From a checkpoint of a small mixture-of-experts model trained on Wikipedia.
Experts: 272 xIELU neurons an expert, a sigmoid router.
Training: a variant of Muon for the experts, 283M tokens.
Below are experts of layer 6 (counted from 0) of a mixture-of-experts language model. Rows are named router (the router's row for the expert), up (a neuron's input weights, with its number) and show model dimensions 0-255. Each number is 500 + 40 x the weight over its row's rms, rounded and kept within 0 to 999. Numbers have three digits each.
After each expert's rows: "mostly gets" lists some tokens that are sent to it at least half of the time. This comes from a sample of Wikipedia text that the model never trained on.

# expert 1
router:508524524513495456490488529554493504532431514562409499570473460500443507519508498487425542495487491546518436444463536506527497510466521496446525504459525492418512553568490497421513480485481439499459484602531553461501577522552487404513464546486472544514521483493473448520523460509544464481494475472511500491392516510434480488504469390472459609486537510578454542533408533482490414516512432564539476419433483532491468527472590510479539529509494529436492539487508495478547529500477444482444499410517503462513512486531507554470541496451523466463486477471490433473494498482515494520501458441536465516501523407468474490476489463491506570516463498444475459515537501560524588430518491486550558466585505447486457475494543479463512538498561444517422504533526556543539565510503544
up1:541500477542502552500436547542517502526445440465505532406508476558506501526453454500523465551494502520553478500518469548481519518497471570464507508498508456567506482463572514464482521501536492461509468513561467482554429516519444380389477509469504493448539508502546489513470452468492437481564544551495512489504524556485477510481492519455491443570570525499541514466502534511475539516488481456504570548507564532486502474531582528502521555494447500581521386483507502432487513530413449514549504452451559511525449496478543508500472557529490488465473564541501521470514513499620532423511524493460491483482547577528498466573556522555513471484468535439510491557530425486504502508475480432574487463445502372422533505421440467509532507574469478500488496466459528541481457466534505
mostly gets: " a", " his", " its", " an", " the", " their"

# expert 14
router:492553551524512535475465412545535556504494544585486486504468557469446512504549418551488503524504490487515483473416552512540445488476553489435427531461512522515526559561527451496550468443506515521502424522470546510487586551518512509507523525489494549491497491492455453535550489484553451530444477437518483495556498544498485475458422435528407559484509499547465497535439529469520522435468507537527523489504467525523438490475556536527597511525501500507450556440521449522536491513479438496440549440535564482537450451493501458479519501516496557441490487459490505497479483517439489533484537433501467462482517473411509516451437445545455583494450528437450464484530464498505558406486535496588567507501511495455564518559466511559532532474564432502505522524541625503480558495498529
up3:534472468450498496528534522531467499507439550546481475470530537478470525493502467535534427555569461452488490523510408522472496511546480483494487521570467433452487531498470491528508518432503500533481405449526457502490472493521469482475508506497488530574473495495483584511403526434535597398490518507519497546520473474533474568482493457518567487523469511479480480504460456411449611496495476501476558536555511533400416568507520503492460470540430545506528548434549500483536480499537521494556507482439535464463489500494456501520497559507507513401438538486566471536453466428494510516493468479578516503529424476516523513520590438438452463482541470509558516516555523544509517514534469452565521517455424453515450497548498441537468475489521598524506439510436440526541499532543521
mostly gets: " –", " -", ":", "):", " '", " :"

# expert 23
router:520578538498497440479437430560401498500444540526496512503519497520490573520576490503465492511527439517439433462535582504509445505500522502518474495437497460457492571502492479448557491507454449429564511512478520594543549536488535482535463515565468484496565521508518534560508460514495497469519486465551456496468463517422451459455479456517517546473464513527489473515410504524526519517505490513561473484475479531448498553428540567543488541517520536492416526438524471418541480439407519442438482417524454390455487436508507505500513474495506519478433402432524495497555422467512427513455492492535537523462502508448515504494505434524517524571445476523498467479493504577551527487527536471491544511516453496508513514488468513517466574462529399474522558489496484572484506461466444
up1:515575551533520587523603466592601385455477477551510484541566496524450486502496521521539533523453486526474433486536555517562507533522549513558544490539439574572469509437451456499533478510482490541591542588488533543478518473487477554480525476465427496505472466489475553487481485539446583551491469557522559502443482450553395535495495432480467537517568482485517530554531465498546540499532450452585489507502530496474561559550516497516487488507536479464523598479460491505474469491505461528535449510472480506544460450454555525511465520491469538493454505520543501479514527446511502503550544538473503483490540420499434500554516584538518551551527491542510571489575522494497464506458491518457485550512491446531408564491475532535503493502523474530519490458476516525536549552470530
mostly gets: "ensis", "ović", "ić", "itis", "sson", "atus"

# expert 9
router:464565537488454453470475451578500514585479513574479517500502510433444500430521455498449577419561468512469441470502509530508476503558543484439546461558537509487499527534506441464498452448426506469516455541526516558519543529462526512520453489559506531549497515506465516578494470452549485523505431435519521574435520496469535417515450444575457556440495485534447483556481468562531512520487489565539503516511519466508469482444540481539593524484484474481491582474481481429508549441476474472447561436504509499493460421546479534446498506470414509438473502419548451525533514480436482477487460437480475536497566495438462523497451440576541490522441510497519463537479486507446543520497519563558466514518540515463469515490466529471505541460584472448459505508524571544470489512453542
up3:563569490483501554527569575479508428438471520506570576491496524478565511534494461530408483498616533507485443549513464529477414518479488403513504500507515530497472552548483536473431557455555529494499482562552466484491504544516536517513570497541478486504478494513532592564506486573475482540507452480470514524509515465516456525440483516397515544467417469509474601480517506569485496427492468465407499564535540502459449544535521508496487511475505541529519473458474467505531438496487459370539540537493516505592508519497558538466487558413539502505528564475510444491490517481514501491505564519477501505563445504552490486507501494499555519507485522499509534500600477413556543498498569505442510511482566531468528515451496492504566502486525557522439479520456519551456534487514516
mostly gets: ")", ");", ").", ".\"", ".)", "\")"

# expert 12
router:457638568491537491525557511558492479515536502564470519571428518511482504512574462482443541539489396504505430453450536519504451508511471493429488509490514502459530535540563429456535478425502486496580469570484551527496559555573501444522475527497502566499491507485490467534560402498545421500477459503504508538468462513460473464461464448526451578497491494572479499537423513546544474501529462501532440464504467544490490482447559504513558495502498467496434575450501460444504506459518487496458516439541497472496431454527490524466547487453473447431473469431501480500507500466522461508474485410478469466505562464432454465488462435582458499494447501513515450512496500514528594423522516502556544477515504493459501474507508489538458529433541440480442542533528590506472514510472520
up1:515469494542516539525493470499433456542512532510510537530457477530511563457521523456510526510476481545498511501530472454510519509538468503502504430556445482575490507538472460465523545539440556556504526576527474454542550501561633489558482445510471465523495471539483517486457553497446450527515451478469508493473598447514554503480446460459470488443518565436465472447474498475545522414502517489540480435549471492474478431483536534485572503554451502490498540498494476494466453461480504499465561497555408484500458471479452571498514560558449465500528442465413461462476459521559509468528519493496501554608500456525459570428496544536420468552549483488555521480506565442537490512506525405458502513460460554504525598499538410543511477503438462518484536539455469505530438523453506
mostly gets: " Lemmon", " Genus", " shortly", " George", " Harry", " anti"